Weights of a small mixture-of-experts language model, trained from scratch on English Wikipedia.
Size: 14 layers, width 256, vocabulary 6540, 19.6M parameters.
Experts: 12 experts in each of 12 layers, 3 picks a token, a softmax router, a shared expert of 256 neurons.
Training: a variant of Adam for the experts, 533M tokens, 4070 steps.
Below are experts of layer 7 (counted from 0) of a mixture-of-experts language model. Rows are named gate (a neuron's input weights, with its number), up (a neuron's input weights, with its number) and show model dimensions 128-255. Each number is 50 + 10 x the weight over its row's rms, rounded and kept within 0 to 99.
Before each expert's rows: "mostly gets" lists some tokens that are sent to it at least half of the time. This comes from a sample of Wikipedia text that the model never trained on.

# expert 11
mostly gets: " November", " August", " February", " May", " October", " June"
gate0:57 48 38 48 58 60 52 56 47 77 42 46 46 61 46 64 54 52 61 44 44 40 33 37 44 50 40 56 56 53 54 45 38 63 49 78 64 38 56 45 63 50 53 49 46 63 50 51 21 56 43 53 45 50 39 46 42 49 44 46 54 58 32 42 45 46 52 47 71 58 41 58 57 35 39 42 35 70 50 46 45 57 48 57 43 42 28 56 56 61 60 35 45 36 63 50 52 61 70 69 38 45 34 54 21 64 50 48 54 58 54 38 50 63 44 45 51 55 49 52 40 31 55 44 32 44 46 56
up0:47 51 50 73 53 50 31 32 50 49 44 46 50 62 73 56 60 51 56 43 54 35 39 39 67 32 52 66 55 63 58 39 61 57 57 48 37 57 60 36 62 46 49 55 48 50 36 71 41 54 61 40 51 44 29 59 50 44 44 28 52 61 55 49 42 61 52 38 53 63 49 66 50 29 64 62 46 37 52 42 44 51 32 40 68 48 52 41 36 57 61 33 45 58 50 60 64 41 52 47 72 38 46 55 41 52 55 48 42 51 44 53 47 53 40 36 54 35 60 43 62 59 64 65 45 46 51 62
gate1:75 53 34 47 43 67 50 42 60 55 34 41 42 50 57 49 50 48 52 30 52 40 49 48 30 34 29 73 54 43 55 49 51 36 45 62 45 56 49 45 46 35 42 39 44 52 34 56 42 45 65 55 40 54 47 53 55 49 46 41 29 54 47 48 47 48 38 26 52 63 43 54 51 25 58 58 49 26 38 42 56 22 43 50 52 44 41 34 48 52 49 44 50 46 51 67 42 60 59 59 31 47 59 52 47 61 49 31 50 50 72 57 36 51 41 50 54 64 56 42 45 38 41 64 47 48 48 57
up1:41 48 42 57 42 27 60 45 54 39 51 42 33 62 25 67 47 77 62 56 47 53 31 21 50 40 42 48 59 46 43 52 52 59 54 54 45 69 29 49 51 62 52 64 42 60 77 53 53 65 55 34 49 62 51 41 46 32 55 49 56 54 54 30 40 31 45 52 67 35 67 55 55 38 81 47 37 53 54 52 43 51 60 61 34 55 59 56 61 50 40 55 39 54 51 37 53 47 54 58 43 51 33 43 59 39 57 59 47 68 46 52 51 36 33 48 64 69 50 50 41 43 51 50 56 47 64 55

# expert 0
mostly gets: " J", "ah", "ai", "j", " K", "ij"
gate0:40 56 49 45 53 58 37 52 43 56 51 31 49 58 68 49 35 59 71 71 70 39 56 54 52 48 44 57 58 51 55 64 56 48 55 41 50 32 77 38 53 32 51 54 40 52 46 53 48 42 43 47 55 49 47 54 36 35 65 19 49 62 37 52 54 18 58 52 43 59 32 46 48 45 59 65 62 49 68 32 60 48 54 23 67 62 64 37 42 64 48 50 38 55 45 59 45 39 50 60 39 46 47 49 61 50 40 46 56 61 56 49 36 48 55 42 37 35 50 37 44 44 42 67 56 54 70 44
up0:52 50 46 61 25 49 33 35 35 45 42 48 39 46 42 60 55 45 52 45 58 28 50 49 45 68 51 51 47 39 45 61 54 46 63 56 36 57 73 47 59 52 47 49 39 48 43 48 55 33 44 45 64 47 60 55 53 56 51 50 35 53 51 35 29 24 64 47 50 38 50 45 56 67 46 58 50 39 51 35 52 48 57 49 70 64 60 51 46 46 44 61 62 55 38 57 44 64 29 45 53 66 58 41 51 33 63 44 40 54 49 54 34 33 43 49 42 39 27 52 49 50 60 61 58 42 45 60
gate1:45 39 65 54 55 50 58 27 55 43 38 41 64 57 53 64 37 37 27 47 40 66 51 70 46 58 40 61 48 61 47 57 49 56 53 34 37 61 52 36 52 25 45 57 50 38 51 62 54 49 45 64 45 47 46 50 61 56 43 37 59 59 36 53 50 55 78 30 66 30 42 39 41 46 45 39 47 38 54 60 63 49 36 55 49 52 44 44 60 35 38 41 35 64 44 47 49 54 39 59 56 50 45 67 58 44 51 48 62 34 37 58 52 47 63 38 55 44 47 32 49 61 52 48 39 44 40 51
up1:65 59 56 55 54 64 77 49 56 55 58 57 53 36 48 50 62 37 57 56 56 43 45 55 57 46 35 55 52 44 55 45 62 54 36 40 47 36 40 46 47 44 49 52 33 74 51 52 54 38 49 47 63 45 45 51 48 58 50 54 43 43 49 61 59 78 52 73 62 81 56 56 45 63 57 59 45 43 60 46 54 49 47 44 67 56 37 60 55 57 40 54 43 55 53 56 42 52 46 55 48 71 45 33 45 49 55 46 60 38 45 45 65 52 46 63 35 43 44 41 33 49 45 58 43 56 52 42

# expert 5
mostly gets: " p", " c", "°", " St", "′", " more"
gate0:48 68 35 45 49 29 69 37 50 46 71 43 49 40 30 54 63 50 39 52 43 48 57 36 28 53 44 33 45 45 66 59 43 55 46 60 48 60 30 59 50 51 41 61 55 41 37 57 60 54 53 51 57 49 43 30 45 51 50 59 45 52 53 59 50 45 33 44 50 49 51 54 68 62 42 52 43 42 52 45 57 59 56 43 60 61 45 60 42 44 44 54 47 49 40 60 39 46 46 41 27 46 41 53 52 59 47 44 45 58 35 48 63 46 42 39 64 57 41 67 62 39 50 34 38 42 47 34
up0:50 50 57 61 63 34 52 50 43 51 54 44 48 47 56 49 51 32 44 48 58 54 42 51 67 51 60 62 59 55 30 47 46 52 50 38 55 39 59 62 61 37 52 55 62 31 29 52 69 39 48 42 51 47 50 44 45 52 50 47 44 66 57 70 57 56 50 55 45 37 51 59 50 52 60 34 45 61 41 43 48 58 44 55 60 53 35 48 63 48 53 54 41 47 45 38 57 38 37 48 55 45 67 50 50 47 38 47 44 49 46 33 51 52 50 43 45 34 40 57 39 52 46 50 46 56 46 25
gate1:40 43 74 35 34 43 35 49 47 55 56 44 54 34 49 57 56 48 55 44 43 47 54 48 61 45 47 29 55 53 51 43 38 43 60 48 37 54 51 51 58 52 61 51 54 54 45 54 47 67 57 59 40 56 55 39 56 67 18 72 61 55 62 54 43 54 35 73 68 51 55 54 51 45 57 43 32 52 38 72 58 45 69 38 50 48 40 49 42 49 57 26 46 35 40 42 47 32 38 67 66 58 41 42 48 40 60 51 52 53 29 62 47 56 65 39 56 52 50 52 46 50 44 35 51 43 59 42
up1:47 57 40 60 48 55 35 52 37 64 44 45 51 41 52 56 55 43 63 50 52 52 44 50 46 52 31 55 42 57 49 50 51 59 53 69 61 62 57 45 68 66 41 41 45 67 65 63 53 42 47 37 51 52 23 49 52 48 52 43 65 58 53 46 79 55 66 42 58 52 54 32 60 37 57 48 48 60 30 29 39 26 32 61 59 33 56 28 51 51 39 45 36 47 51 56 50 54 53 31 37 45 48 75 48 55 55 51 48 63 58 37 41 40 51 45 56 38 43 60 59 48 42 54 54 44 41 41

# expert 1
mostly gets: " T", " Pal", " Gu", " Am", " V", " Par"
gate0:69 77 78 61 52 48 40 66 59 61 37 55 47 38 61 59 50 41 40 57 57 43 56 39 38 56 42 58 49 52 37 37 54 73 52 37 50 57 45 58 60 34 50 46 49 46 44 31 53 47 47 48 37 38 40 50 36 44 51 47 42 56 48 51 47 40 41 69 37 41 38 31 43 35 27 58 59 56 58 50 47 56 63 46 27 42 61 51 36 49 45 35 47 49 55 54 58 54 72 53 49 41 51 41 48 60 57 50 54 44 50 64 43 46 60 37 65 59 43 46 51 26 59 46 64 51 49 30
up0:54 41 55 33 48 32 67 54 58 50 39 41 44 36 30 63 65 51 53 44 45 44 37 52 16 47 48 42 47 67 49 60 34 55 43 55 50 51 45 46 37 52 56 54 66 58 62 49 45 65 34 63 59 48 44 36 49 43 50 58 61 37 64 55 62 50 53 42 69 64 44 60 40 60 43 41 33 44 46 46 50 67 42 51 70 43 54 54 50 60 47 39 34 57 45 48 47 58 54 53 61 48 63 49 29 68 50 55 61 43 48 43 53 52 50 58 43 46 42 54 42 42 45 66 60 40 39 54
gate1:55 54 36 42 39 40 56 51 53 63 61 56 40 69 47 38 59 60 35 53 56 49 84 36 45 37 46 44 56 65 54 51 50 58 46 54 69 47 58 54 61 58 33 61 52 41 55 48 52 42 35 54 29 54 67 46 54 53 41 60 36 68 54 64 73 59 57 44 63 41 59 41 24 51 54 55 37 53 32 57 46 67 50 53 62 43 57 38 49 75 54 49 57 43 63 54 51 40 53 58 48 55 45 35 63 54 62 51 56 54 51 36 65 58 47 36 58 46 35 64 39 36 46 46 49 48 68 43
up1:47 51 40 53 42 52 57 40 41 56 65 48 42 63 35 58 52 44 47 78 42 55 51 49 63 49 40 54 58 68 60 44 44 30 43 64 61 37 67 57 61 41 62 53 39 44 41 38 51 38 38 44 48 33 51 60 30 52 49 43 43 53 44 53 47 53 27 47 59 31 48 63 62 45 52 67 49 38 53 48 50 47 49 39 43 71 47 72 59 46 68 57 39 50 51 70 48 50 32 50 44 46 52 49 46 40 56 59 70 51 41 53 51 55 66 38 29 51 62 45 48 44 52 37 41 63 45 44

# expert 9
mostly gets: "===", "–", " January", " November", " June", " February"
gate0:72 43 60 47 36 54 41 56 58 52 42 27 47 72 52 63 54 51 40 56 66 55 50 59 50 59 66 51 27 61 46 57 50 45 49 59 36 38 48 58 52 51 42 53 46 65 49 52 62 48 64 55 60 41 36 32 51 50 41 51 58 66 43 45 61 53 50 60 47 54 49 58 67 44 40 48 43 37 59 40 30 48 31 30 62 41 60 46 44 33 40 43 52 48 41 46 61 53 52 43 69 49 54 52 60 40 46 46 49 37 56 38 57 55 51 58 24 55 37 44 29 34 39 68 57 67 61 62
up0:58 60 38 59 36 43 64 57 71 38 47 36 45 37 44 54 60 58 51 34 60 66 56 74 36 51 45 58 63 51 49 49 46 55 48 65 72 46 35 41 31 31 61 58 50 64 67 45 38 50 46 72 50 67 46 68 43 69 57 38 49 42 47 47 57 43 16 57 41 51 52 48 55 52 28 31 50 62 55 60 37 40 39 45 50 48 49 40 48 52 52 60 33 68 57 43 61 49 51 29 39 52 42 50 65 52 41 56 56 43 55 62 72 49 34 46 51 40 55 51 33 57 53 47 49 65 27 53
gate1:52 55 51 41 49 54 49 64 45 61 54 45 41 51 38 49 50 43 47 62 53 63 51 70 57 27 44 49 62 58 45 53 49 57 62 43 64 48 52 40 62 63 34 49 55 54 66 59 46 47 54 30 56 64 57 44 53 67 54 61 54 33 60 44 59 42 41 44 49 53 43 56 61 45 46 36 60 62 69 55 43 51 35 51 38 57 42 49 64 49 39 54 54 48 55 60 43 60 59 47 48 55 48 55 46 65 47 67 35 29 58 47 47 34 53 58 48 47 38 55 40 47 53 28 49 50 75 58
up1:67 48 55 66 54 53 55 52 44 41 39 31 50 57 47 42 59 53 54 18 51 51 57 53 42 53 44 50 52 50 55 58 59 22 62 67 77 45 45 46 68 61 43 59 56 48 32 48 42 37 47 44 58 21 39 46 48 47 42 48 45 57 60 53 38 60 61 33 52 46 26 50 44 51 56 45 39 44 47 64 52 49 51 42 56 51 56 61 48 62 54 56 46 47 42 75 49 49 45 55 56 57 52 47 44 46 52 59 50 53 46 47 53 57 48 45 54 53 56 66 59 60 36 48 52 76 36 52

# expert 2
mostly gets: " ex", " ass", " inter", " un", " high", " ext"
gate0:57 50 57 40 57 41 39 42 48 44 43 57 45 54 55 55 55 62 73 52 47 36 58 61 46 55 37 43 45 57 35 67 55 48 32 53 53 27 60 57 62 60 62 58 49 32 49 38 46 37 71 69 38 42 51 45 59 56 45 38 53 40 49 52 45 68 28 53 33 60 40 49 34 42 61 48 41 47 60 70 56 51 43 49 43 51 59 73 49 47 60 40 43 44 50 52 46 69 45 43 42 27 55 51 62 43 47 41 71 67 50 47 44 26 48 31 51 26 48 48 49 58 41 58 52 45 38 60
up0:30 42 37 39 44 53 55 47 49 34 61 49 41 51 49 61 35 59 50 32 55 53 43 42 64 24 45 47 43 58 54 69 63 63 53 26 56 39 26 54 58 62 26 45 56 57 72 21 58 62 40 53 36 51 55 41 52 53 64 47 61 46 49 46 63 22 61 54 59 60 52 50 62 49 55 65 58 46 55 36 61 68 59 43 52 42 42 58 70 28 56 54 36 64 41 66 46 42 55 43 29 53 49 41 52 55 50 53 50 38 48 38 39 56 40 35 43 62 55 46 39 45 57 48 50 43 60 40
gate1:62 68 53 46 54 51 64 43 59 49 53 46 41 31 68 52 65 39 42 35 38 57 42 43 36 28 49 42 65 61 61 49 42 45 31 49 48 36 35 45 50 65 52 58 66 43 55 44 47 48 32 42 32 48 40 59 48 44 50 50 48 65 60 63 61 42 48 39 37 35 43 46 28 53 45 47 36 41 40 48 48 33 39 24 48 28 41 40 62 51 57 32 56 40 43 44 53 56 49 36 39 49 49 53 48 60 53 57 58 51 41 43 73 35 56 61 62 41 57 66 48 62 39 45 67 57 37 32
up1:43 60 41 58 42 71 63 57 47 40 49 44 56 40 46 56 52 49 47 64 66 37 54 65 40 30 50 54 47 39 48 48 52 40 62 53 46 68 41 42 43 41 56 48 51 59 52 59 50 36 49 57 47 20 41 41 53 76 38 33 63 53 49 35 47 46 43 42 37 41 49 57 61 52 57 46 49 38 43 37 49 41 41 55 47 43 33 65 41 49 41 60 70 39 48 38 45 38 56 42 56 50 51 63 55 57 57 57 37 48 55 36 47 46 52 49 66 45 36 50 54 47 34 59 31 49 23 71

# expert 7
mostly gets: " or", " two", " one", " first", " then", " other"
gate0:43 39 23 54 47 51 55 34 62 52 62 66 67 58 64 51 52 51 36 53 34 60 58 38 51 58 49 62 36 45 59 43 52 47 32 36 46 57 44 53 65 44 44 55 52 55 50 42 59 40 43 55 61 50 49 40 59 57 52 39 52 39 37 56 63 37 36 63 51 47 54 50 26 54 50 57 42 48 35 58 63 51 44 55 61 36 39 61 33 39 49 45 57 40 47 57 65 54 49 50 53 45 49 49 62 47 58 52 45 49 58 28 56 40 50 67 44 43 52 57 56 66 43 32 57 47 64 51
up0:44 42 56 43 45 62 59 56 55 57 70 39 74 64 41 53 51 52 48 53 44 53 48 48 48 59 54 37 59 34 55 61 53 47 50 58 51 40 47 59 70 37 25 45 52 71 66 53 46 46 55 49 41 44 51 44 50 69 66 49 51 46 49 48 52 51 47 60 50 62 57 58 59 55 48 30 44 52 52 66 46 41 76 35 67 45 34 61 53 57 49 55 46 44 53 46 43 44 42 38 65 47 42 45 70 52 51 40 49 56 44 40 49 49 78 62 55 41 56 48 45 54 37 38 46 38 43 40
gate1:50 48 33 45 55 58 56 57 64 55 47 55 43 35 48 37 63 53 49 39 40 50 49 53 36 46 56 35 42 48 54 50 57 43 49 40 43 42 45 31 38 47 49 31 41 47 50 56 61 50 52 45 68 52 38 60 45 52 45 44 43 64 43 58 50 29 42 46 62 39 48 50 16 67 57 37 39 44 38 38 57 45 54 49 54 48 61 50 52 64 43 72 68 34 59 52 68 60 29 56 44 54 47 39 56 63 57 44 45 53 49 34 61 68 57 53 46 59 52 37 62 51 73 28 40 51 58 63
up1:59 50 66 69 58 66 48 46 48 41 61 52 58 48 43 39 44 38 59 46 53 42 55 49 54 59 47 61 50 51 51 57 52 41 42 46 57 43 44 45 49 38 43 44 37 80 53 49 46 56 44 45 50 50 45 53 57 49 43 33 35 57 39 59 54 51 26 46 56 48 40 54 58 56 47 48 60 49 52 62 35 59 64 39 51 61 38 56 35 51 43 52 47 48 53 67 29 50 50 32 41 63 40 44 40 48 68 50 43 48 51 50 43 60 49 54 47 49 49 45 34 41 45 43 51 43 56 44

# expert 4
mostly gets: " University", " It", " World", " State", " States", " School"
gate0:51 30 46 46 44 47 44 49 43 47 51 39 39 44 65 42 50 53 47 42 56 40 56 47 57 62 68 58 57 54 61 53 46 51 53 60 47 50 45 58 40 44 69 62 68 40 39 40 38 56 52 52 34 67 53 74 45 51 35 34 43 38 50 59 48 47 64 45 59 40 43 65 57 58 26 48 52 64 54 51 48 47 39 47 37 59 48 47 31 58 64 57 75 58 46 56 45 45 59 63 47 67 31 46 64 44 59 40 44 55 40 43 58 45 75 58 51 35 47 53 49 39 44 49 52 67 65 60
up0:37 40 47 47 45 55 47 49 61 46 59 37 54 61 57 65 49 45 42 60 74 36 44 53 57 53 44 41 64 55 59 47 34 57 65 51 32 54 52 48 53 47 64 35 57 48 41 48 44 50 41 46 37 74 40 35 55 40 47 49 27 59 60 42 54 43 54 42 57 42 55 43 57 57 60 38 46 48 48 58 67 54 35 32 53 45 58 50 35 50 39 49 52 48 41 32 50 43 43 66 68 68 39 37 72 61 41 50 52 53 32 39 51 64 55 63 34 43 48 55 46 38 65 27 49 28 48 35
gate1:42 49 62 48 50 46 52 50 51 53 29 38 53 52 45 55 46 36 62 47 65 58 43 46 42 41 31 41 39 43 39 50 51 40 34 61 49 35 41 53 64 40 57 56 59 62 54 39 56 62 42 54 46 46 51 33 54 54 50 17 52 44 33 51 52 32 42 55 58 61 53 47 54 38 53 42 43 50 55 54 36 53 48 60 47 51 45 57 41 36 42 44 57 53 18 54 59 53 65 70 56 64 51 55 61 58 55 54 62 43 36 56 52 62 65 30 41 55 56 46 64 49 55 56 59 49 49 65
up1:62 64 66 49 39 49 49 41 55 34 61 35 51 57 37 32 56 45 57 70 59 48 36 62 48 71 42 38 45 60 42 42 52 51 72 50 40 44 37 49 60 55 38 23 49 46 44 54 54 37 44 53 54 52 57 57 44 42 41 44 62 55 38 52 61 44 55 53 53 32 40 46 74 54 35 27 48 49 40 41 47 45 42 49 27 33 38 48 37 53 62 44 57 62 44 51 58 45 51 29 49 46 48 56 51 51 43 49 46 55 46 47 39 40 70 39 48 31 44 29 41 44 49 53 56 56 58 58

# expert 6
mostly gets: " Total", "----", "See", "(s", " music", " Votes"
gate0:35 41 14 53 59 44 52 27 74 51 47 64 44 54 68 45 53 44 51 63 42 46 73 67 63 60 48 40 55 45 57 37 37 40 60 43 41 48 50 44 60 47 53 41 39 63 46 51 64 57 41 59 62 60 58 54 46 47 40 63 38 54 44 57 48 34 40 52 29 60 53 47 53 57 62 57 45 46 42 43 46 45 40 35 47 56 52 49 54 54 49 57 62 42 46 29 42 36 63 51 56 36 49 61 49 58 55 58 42 35 55 56 49 36 63 58 40 71 58 48 34 47 62 28 62 49 50 43
up0:63 39 61 50 41 50 55 51 62 52 45 47 60 55 58 60 53 39 47 49 57 40 64 55 70 50 56 60 53 65 69 54 62 49 53 49 50 31 62 44 74 51 37 45 29 54 73 55 52 60 53 48 56 62 42 39 53 62 64 63 48 59 54 71 50 55 57 42 52 49 57 72 48 61 49 56 52 32 63 61 59 57 47 46 57 43 51 55 51 65 40 42 66 46 51 43 25 44 38 68 57 49 32 36 54 44 48 39 37 58 51 51 23 34 53 78 36 43 38 58 44 60 72 62 61 58 59 51
gate1:69 40 66 50 53 46 57 57 54 44 40 46 65 44 37 43 65 43 46 49 37 44 53 60 65 69 73 44 53 21 61 44 40 56 48 51 54 49 56 54 32 69 41 67 35 57 61 56 51 56 60 44 69 49 56 57 54 70 55 54 43 67 36 59 53 46 47 56 47 66 39 55 65 46 63 44 42 41 36 52 51 43 40 43 52 27 48 56 32 47 53 56 51 61 31 62 48 37 50 55 53 56 56 52 66 39 62 29 59 42 44 39 51 54 58 62 67 53 44 42 69 52 40 57 68 52 53 55
up1:49 60 39 52 62 52 61 49 51 55 57 33 48 54 52 54 47 33 44 61 64 43 53 51 62 49 49 44 56 42 70 61 32 36 57 49 63 43 50 53 47 72 55 44 64 67 34 63 57 61 51 51 55 54 63 61 69 38 37 52 43 54 74 42 44 55 47 35 57 53 33 44 61 53 36 29 48 66 50 37 45 61 33 44 36 57 52 45 22 48 45 45 58 37 50 65 44 36 53 52 40 42 66 56 41 46 47 48 50 43 63 45 46 59 52 49 40 44 68 64 50 46 31 43 57 40 46 59

# expert 8
mostly gets: " film", "ions", "ation", " University", " club", " game"
gate0:42 49 47 44 47 33 44 60 61 42 60 36 52 53 59 63 43 58 40 48 49 50 46 50 61 39 62 58 58 42 59 39 57 52 32 37 70 65 57 53 47 34 59 63 63 43 45 36 50 63 46 50 32 41 43 31 57 61 61 53 46 25 42 46 50 56 47 33 60 60 68 48 53 41 50 52 51 40 46 39 57 50 46 60 62 50 63 37 57 54 52 54 45 48 52 39 47 49 47 53 51 34 40 42 54 58 43 55 59 58 78 65 38 50 42 42 45 46 56 60 49 54 41 51 58 31 67 53
up0:88 43 36 35 46 55 49 47 51 59 58 51 49 44 42 56 48 47 48 59 35 49 48 54 41 62 51 48 45 41 56 45 43 51 49 45 49 52 45 59 48 57 41 50 82 57 47 52 58 40 42 48 44 43 55 44 53 44 50 40 29 69 52 38 53 43 52 56 43 67 48 51 58 60 61 44 51 43 39 41 47 60 52 55 42 31 51 44 59 36 36 56 76 45 36 63 38 66 51 53 39 35 39 58 31 45 45 41 47 49 43 61 47 48 56 55 47 48 44 52 51 50 61 59 49 55 43 55
gate1:40 53 70 67 62 30 49 47 53 61 58 59 49 63 55 71 30 53 37 57 36 51 42 65 55 52 44 31 57 49 54 48 65 72 49 39 68 56 36 64 61 56 41 58 46 51 24 32 72 49 49 51 56 42 55 54 57 49 44 48 27 43 64 46 57 53 48 74 62 38 39 52 57 54 39 47 49 54 61 54 59 61 61 62 57 61 50 54 38 57 70 44 41 71 56 44 57 46 56 49 46 44 52 48 32 65 55 71 51 41 54 53 44 49 49 46 56 57 64 59 39 51 50 40 46 51 53 44
up1:41 59 32 65 47 40 44 45 70 58 58 55 52 62 46 39 67 43 48 65 54 62 44 45 47 37 56 42 46 37 55 51 60 56 38 43 46 59 48 58 53 47 59 64 47 65 52 47 57 59 60 49 68 43 62 35 44 61 48 52 23 29 57 62 67 54 51 54 54 39 49 49 43 56 58 47 35 52 45 58 48 54 51 58 31 55 49 61 42 30 57 53 36 50 41 41 42 53 36 56 28 39 59 52 51 43 53 50 42 43 36 49 43 48 52 36 41 53 42 32 48 43 52 43 58 41 26 32